Weights of a small mixture-of-experts language model, trained from scratch on English Wikipedia.
Training: a variant of Muon for the experts, 469M tokens, 7158 steps.
Below are experts of layer 10 (counted from 0) of a mixture-of-experts language model. Rows are named router (the router's row for the expert), up (a neuron's input weights, with its number), down (a neuron's output weights, with its number) and show model dimensions 0-127. Each number is 128 + 24 x the weight over its row's rms, rounded and kept within 0 to 255. Numbers have three digits each.
After each expert's rows: a language model's description of what the expert responds to. This comes from a sample of Wikipedia text that the model never trained on.

# expert 16
router:099159116098135120139111119117105152110153141161103153153159165168101103168165108094100114153146149152160106148097138157149165105153135120096136158144107160106146161140128116107105118162115106115158135085103098096139120152105150106101154149111113145116127107134150134154136110103090120158110149101103150105111126162149128166133107110100145162165102146100101156101163089107159162104138
up2:104135134131122130143112146137119106136138087197119135099148101115108116110137104096074072119124145123134092123139161141146163083154133103114106196114161132188144081153116106122154121122124117140087099102085104136143118085110140129151154180153123128118119162138172151103101137099143131138105119086126165107100102121125150134150120157101116116105103144121139127129116132131124151139107
down2:133136151106137141147145127136126170150130153113143119145113104113114115120129113140145134120154124128118138123134118096109149141112141087147125146178041139099123123139114115150111125150137105092135096121130145179123156112140140104156139122103144120057075147091141090085130132108136087111164145118094112155119120143151074155139128145156139151187112137189084138131150113120161118135120
up3:087162100126127155113145157142110093085129142154117138123132141121139150160113145128156141146142136119157161136117093112110100143134106170142154107137122149117143154158118097191146130130109124103130111049077125125139150148087127137103160143141095129160138110149148105105121142115135150121105129115188157112136111149157134148097073094150151173145150151146078106163116126145107118109133
down3:108126145110130132118155142149094116126153146147141145078147113113094111099144145124149139143114139176132150068126108087158120142166103115163114152144107115126100124123140075144137126136140124142136143118156149172113101160120196133089095101117145097167170138097157143178112094102143093104142083137108104122133125151142115121124145129142094145132149135164098113066118115126152125117146
up4:124124121111136092126136142141156117127138094105108082128122128130124084129133162109130149139096181172115136186151132107121113126136130084146117144106180127143154107164119101117116116131120139173123160111118144158139119121100174096123112154174125162079133120081166151154121116168126155113117123091170097148138124135127079129158114097126071136153136084141081148122128103140133130130137
down4:143103157140148098105129153115148126113127087123189100131168132111074111149140141082157088100142079109134137142125124120131134133136129108123158112138135142114142204118124088119136140164146189132130125130109136137157095116132161128098154121109097151144171090155102071133140090106107157140111116114118093129123148095113099147135139154127121127135151176143152129143157092133122099152125
Capitalized word starts

# expert 5
router:096165113078141121144107117112098140103141149167114133154143145118113109145170151101117105161161157149160106137110166162116147109164149136108147151157118140097145152142147119100121100153125113100149126085107106105134159147095157103130155159110127158145144113147174128157173129125093155168107147108124146096101132162149129160111089146081129159147109156105093145109162103120134167124138
up9:101124174105106164136113131125129098150122150136111104146171148118167126120119115149108113143125138146140106157126108094129128108131105112092144126161159172137139116100097092116101174141119090095125100131100171118108141131077104101116113172154142169110128076166136125107136117105141167138133119140157134130123145076138088138131103147154115148129170130121136125189183156131157112128163
down9:101116117141087152096103131114137136116118104149158139133130150132102169123148094145124122142085112106142163146138088092094163102127125183136135115107113108154148137101159127120124109125118127171131109124125152116102101128119100117119130137128146131143168163101094121132130156095182133093086158126147115135189186160141155157146134124112079175106128108160123104148116127166090117115093
up10:083129155123120094119111151159126137112100158101139137122103135158117145141128074099132153117179119142132097148094089093113166135109158122120109150156140143122100166130157108101094118117193121134113111140095141132191111164133142136143146137128166144112125097147111077128158140122088122144113189137132112125154106113140139096109103116150157171119124158087123132095137138134091115128104
down10:152130096138130124117129153154131185097171122120140136113153109135099142102156160174126144084093135141148118108144124156097076140103139151110133099127149148083139159143176116137145061119087143116134141158103100115100117168147131132096124171113153146115109126102147153098133131123183106100132142144140137080132135118119119126112158133115147145089109105102154174137132112087097128107125
up11:114097140096115100146133141142075143104132128144124137124129128140125122172140143144094137144142115133114126147123136089102163127113148132103115155161148163113153158120132081156131086099127102128111137140128153145152118117095101092103130109172102176135120114170163123110133142153148162136112187152094137125135069149130125095162082145141150119138130122177108158145139131125073122163071
down11:117103158097172158167144105121157118123101150147115150110115137158106130138145143142097148092105112138128131142135131137090093143115151125120119100120129095169107159111144156099139125104081163124112074132108163154104120133138146130116156144096165140144143133133164139119135104154125141093118154057097120177108158137093105142126161153128131149078110147175145114111101111073139106119152
Mid-phrase articles, verb continuations

# expert 46
router:097149117082128105155116113109086145104153146159103139155165153147103112158158085112121140139143175155157110132124142174151147108144157136095143162152115139120170124151154124105104141140117105102142132098111094104150127140085132090118148165105107159141128088158158115153141122129108137139100161104112167102102119168159135133125106131100133154154120146096109161102148080124119173100145
up2:128130119127135117147132162130136121151102117125109127153126115118118139140113136168146056159154130152130141087113158122161170115138142122147147135095117125162127161114146102093132127133102066097114108085099157145092110160113125162140132156090151190099122119107116155130125162139144099122108165143127135131130130143134138139134165144138122112159123139174094148135112033119134084130139
down2:135163137103108112136132107146160115164115091128130120123103150131137116123121099182115147093184106130144168154155087116119111167128102125131175129108114131077087083142152157142153097132093136142129107104112150093113169174102096143150118116143116122133163141078150136065079101140097115140134139148146160159102124085117128138132135133131170158153126117139134118137118123142137111117156
up3:134152099127158158145105089143136119162127139087147092133129170118173118110126148149107120115138109105122102121118122146135102138158110123111101127096125157114159116142138147171114160156123147138165094112119144088131119102119125133136135158105104165121114112129150114107094167076120161130124174161099101126141161100138113173146096079129163138176085162106135148106082132136111091113090
down3:150064157108171136083128162089117152184139116133128076190145147070132142130123107147101156118112086120095147121147124124135168104130118173110088154133102114140188132149119115132124107156134140144140167120125103122131109102110130134141153088152139161140133124111122070129136146112129124107096144105100141157117143136119107124121152154161140128095139101129157136109134101130112141159111
up4:085133075161156099120149114099179148074114139144136134123131107147127125132120090168103122138114144097188138112162125130148162141149104108079144114136106140118118091124133098159126153156125143120140139062177097120145122146162118153148105109130113147133136139145150128079118121130131150106102074150128141134151131123113120138156118110132113152159146110052122140150106109156131120134156
down4:137116139163147101130108119122082109128104109111141148142118133133117136098147121114142118166134130157088127129083139158186156169127112134153145145132129155186149136080107117158098151126141128122120118155140140124080158131085141104153106144118139150080123109100146150133144088167145134117111123114075101079104127110165108142126126161116133146167161115152141102093146087129107157145078
Names in sports tables

# expert 19
router:096155101107133128147096124110099147109160151170091138152150151126106098165158108098116108156151159156161119141162153162136144102153149115109159141152109140119158155141148122109106113136106108109155132086109116101158121156096156105151167160118114158105137093153168108150178122136108137158118149115118140101115128159151134161128112129102133163160112154100102144101156094113185157113144
up7:141157101077108151132118141104135113115160139101136137072146120127091118161103120113127148135115129118130131147126138106130152114149133091136157129137153149138135109135161138126104109098118089149171075130131133157122152115131115146135142106146067121117121078108142125114147178115123142103149158119158142088141152114181138124111160138137185123136144137111104129080157070178119133165078
down7:149114148091122140090105101167117135110182103144102103118142173139116142129109109157145139108124146127113091097121106133090107122114104093118118178142142128151125157175140109103128140113142153138152184125105133110165115126159129074133107130106106146126172146118126120104148102121110135115157066087110097169149110113125080148156119130115157148093154146151151171127136166122150120131154
up8:119132099082154086126142110118096126123143176130120136138118098112139097178135137190115089142178140144171106111157129118105144108135132095110178136156117132103196127120152116138144131114132122088138098100166134171163122118088115106132067095128130158123107120106111152151146088124136113142129152131119118175150125101118137139139136114134135149123106116134084136107085160099139127126151
down8:135151135097110128143125130128137045154108143148066105100085103176161130150116123144143107116114115096135118153177124117109103144153135125111114160132121141164113126100125140130108096120141125087144166070129156116109155146131090131114116121129130110134121135074124141119107126093185137110141105130133153151151149189090128145125138139136135070140139134159148138144109137120134155176137
up9:101110126121148184098107088129166148132126112158169130122127103109123139116144153105100189093151122161154104167135153130100151146140143147078153174121167151151126145138143086132109142126095129144110143094135102146141101114150104133131094143055124119129148116112142122104091098142120115137110099137172141113085135133114141189140142144138121150158121149089149124148147144115091135133148
down9:149102128142118105159157169153109174190130119144138130119119129077132168122118093092096141127118123167157122130126108123115155135139094121078153115141093115134101105130147144095153163079115139161113144074158118165120141111125135118161107118153160129126100141117144156141127103127150156072131109131131118153106118110091131130131146177100098150121131092178137092150135114142108095149108
Table pipes and titles

# expert 62
router:086149112099124102166120121105089158101138125160103135149164161149106093156173137094113132141137149156151119149141136160116139110153156106109158156153105151102141100126116132109095112161120094096154130095115102094154143141091142098149155153114112158154123090129164141138134119125100094121105168096115162086101117163149153143111105118099149139153102153098103148101156095113105145097142
up2:119155120122128144128090124149138145119153166134107109160164153136115162123102114139175128133111132168138123091116086119167153128139138126122096121134133125098124113098104094082109138112099126169145153129139121126115114146114144089120177132148071150114127111128123148174104113126127142137095103102080139095121078140087120139141102082141142128121165124119091165165131141164182161091159
down2:109126112139146119101133103102111087136129140170157104092112127102111134134105131148153132081145151125125160088153122119153114174094155139155079131103144138147131159091116134134127141069116140102172136086152119098163147146122124120121138133078148199146158122117133134132174114108122143135138147127167137111144155112127080149090107107142139125135115086155146096189131098125118127142127
up3:115139158128087104129164119086114140163107106110117103159136147126135138143113131117083120093159127163112131149145152141109121126169167151117155142093085117059130149167100133128123090131093070130121089120140132131131108150113135130101094122074121131094146133109132155110111155114169147111128170110140124097129133134150156130174117132091115115169121141139120171096150134121121136066124
down3:156085119081118082123126110150140128134132134086149160135143086136079138130124123146197155130124152096149133153104092169141114129123153139134159129102137097126140110119120159157160144137144114073144149126144142123170118107145126127116132138098155130126089068123103128115137103124147116112121125150147152128125164085101117136122184181111186112102107151114120122116153139080117128140111
up4:092156127091130126144127117134150074104137102180119120132171164155110157142140168169123179116106102146157112113087143113134130077134114103093131098160104141079128129117086134098075163165145149116128103146123118097128122143076116143148135129127143144152117137118113152116144147122155154097151184097119131118125173144119134107139141131128157099140139093156128138114130100127093116137088
down4:131141108175165123144122094221153124100121123128146182137127146138121139120121097168126132145120131147127131128079086104131137176119111098117156124184120155099103121100093119132154137118101106132123116121171152101132134104107123114118107147138128145098129121124119157136124079124156100178098153152150128138093134166121100148125120120104166106107121175107098129114113142107165091116126
Function words, Cyrillic

# expert 47
router:091154119093144106148110129107101158101145137160106132150153167150106110158171189117090146147142148155158110147112148155109139105139149117110130160137102150107161148119145133111106144165127102104173137099095103093146158146100152111136147153107123156121133101132165130151155134139103119126107163094138150100090125177146123146129101132091130171157118152098108139098165103106120162098143
up0:118141112094159139122082160119158159121156128151129136212139137104100099125136114124134100155113128119121115116146160122129076138116105191145153130107078080152117108119147122141171098129121077131147101098123128107154125127165122082147109154119160138103112096105094129142124089137125090092153151160131128145097124149171137155148127144131131115135090150130133141126153106129121145097156
down0:158130159180097119121111137116145139122124128169142126086153166149081117167115152113168139087152128094149122120134093119155161140125097140149146148140109112113120132142134110127158094098129107153111089140113150127092144085135124142079166140134131126146096108122145058141121122116147138101150157164132148134124100134104070147147120157121158108108121129180093112124115118093126115135187
up1:131102147147148126147069122099122154165093153121140163145154095151080139140133102117139132148129112122141159115149177165143147111137128098141135161131147135135124097174127096112096107107132112133151158164110123092116144154083102120137133068118164125138132112125095135148113095128089095132098127134152147082075142111162142158107146145098133132113171138151152120118142117097155139122072
down1:130125058104102120142116101169132178130099152126107115084104149168156114111134133141144115109143115109150114166103106140133107116164121142127101152115134117129151140092167163115134096108138133112153163145112097136112086112150086084121162091149138149146131106129132116149126152086094186104120113117116135194145119113141150162152118164104125164139127167108107146092147123137138116143142
up2:165090160103128105126125179153098141134125101106114140111154111128103131113158114113119136127156160096154127155116148119153142194102142112099146151147132150131156082156148134132140116118117050126127135143093138089136125090114121134123149064106077156150107117130128152097107158085122155139114121116125145109100117133149142131113120152114167138174134123141166094143143091136099161135154
down2:126097135143119127143116184141158153125151176142173145170098125133116120121152149147169143178094096119083122094091138113149121110130160121117123136118141151123122120152126183180133103155097122167141101069126190134094115110112120113117135086118125136143147132113118109121143158128128130097129123081093178098109114110134101096142139134092125120161130135161133092113102128124098137117139
Verb stems after to

# expert 44
router:095159139099139106138096112100100147096141128153104139147143161147102114163176092114118127159143160156174104153135137158161153110138147116105129146159126144104142134154102088115100164146109105101142126090117101100151135161103154107120156148105114165138133095163165126149143121121101133139102163111113147109126114159152153154110088139109147156157103159101085142100158086103137160107135
up7:136132094120127097112132124122129177114110104158105126117139175139140149144165122091107124108098129136124142156160149143146118104136161122112136133113117141149134143151140037153108126118158136139126128154089167103133135167152154161146181142136119131147113102123114124118183139123103154118106170105134142150123097113148092129097137098112162095104146096096142163168127103129085124078104
down7:103099136163116130127087120166132132132126158099097122126126103123150155119101121167131117142109104142099105151138147099167134160087172118153139114155163125098121156131147144117214125159104119103156205093100111127123139136143136150143109123155083101139089156107164149152146179112135109138124126152112124127110110141115125107127111132110130111141142146131074134087123107139124095097101
up8:109137153111124093119097123155129115106128089100150141135133133165115120181119155136127138141145084092136108124094144161107122104150173124155134114138115183083132130134132146119105085117062164111093113111137117082126121144087129150107135135138136130144114072132148136115120131118111169172154098145122089116155088134146156145141094135133113183147101160124098145174138118105113154129116
down8:164128143141149096126118158094088128139139137087120115069169114073131083135113172144140141132149124125096124184170114087099101108103155120099152124142126087161089144121125160161130111108154120104142120106150182098137107157150166138146116117129118115152156108164123143132118134113091114110085156145127091146156112126126143115148120137158167124126136125115097115095146147126109133136172
up9:152159113136143129140136148128127152107149150124107127134136133141114156109124140131139142110140172106137122152120126154096148101162102112121106141124090137092113172113122136138109152138126109081183086151153105129128109097115128118137115147151090146177146082145138127092158153115126133132157112127103122098151134115177131140107166129127156108191135104083153139093124056081115113184111
down9:121109169099141094137123147149137134197155116107178120135117150183106121134123107124141112091163120140147116140185123091065151138118164129111133112135149147138126122161105080139141140135136101109099150129127148089168148134104104138143137106161164112136121132107144130097098142122132108115115133119104103121150124114164091122082138166139104103122069117169145115128139130112153093109165
Spaces and plural nouns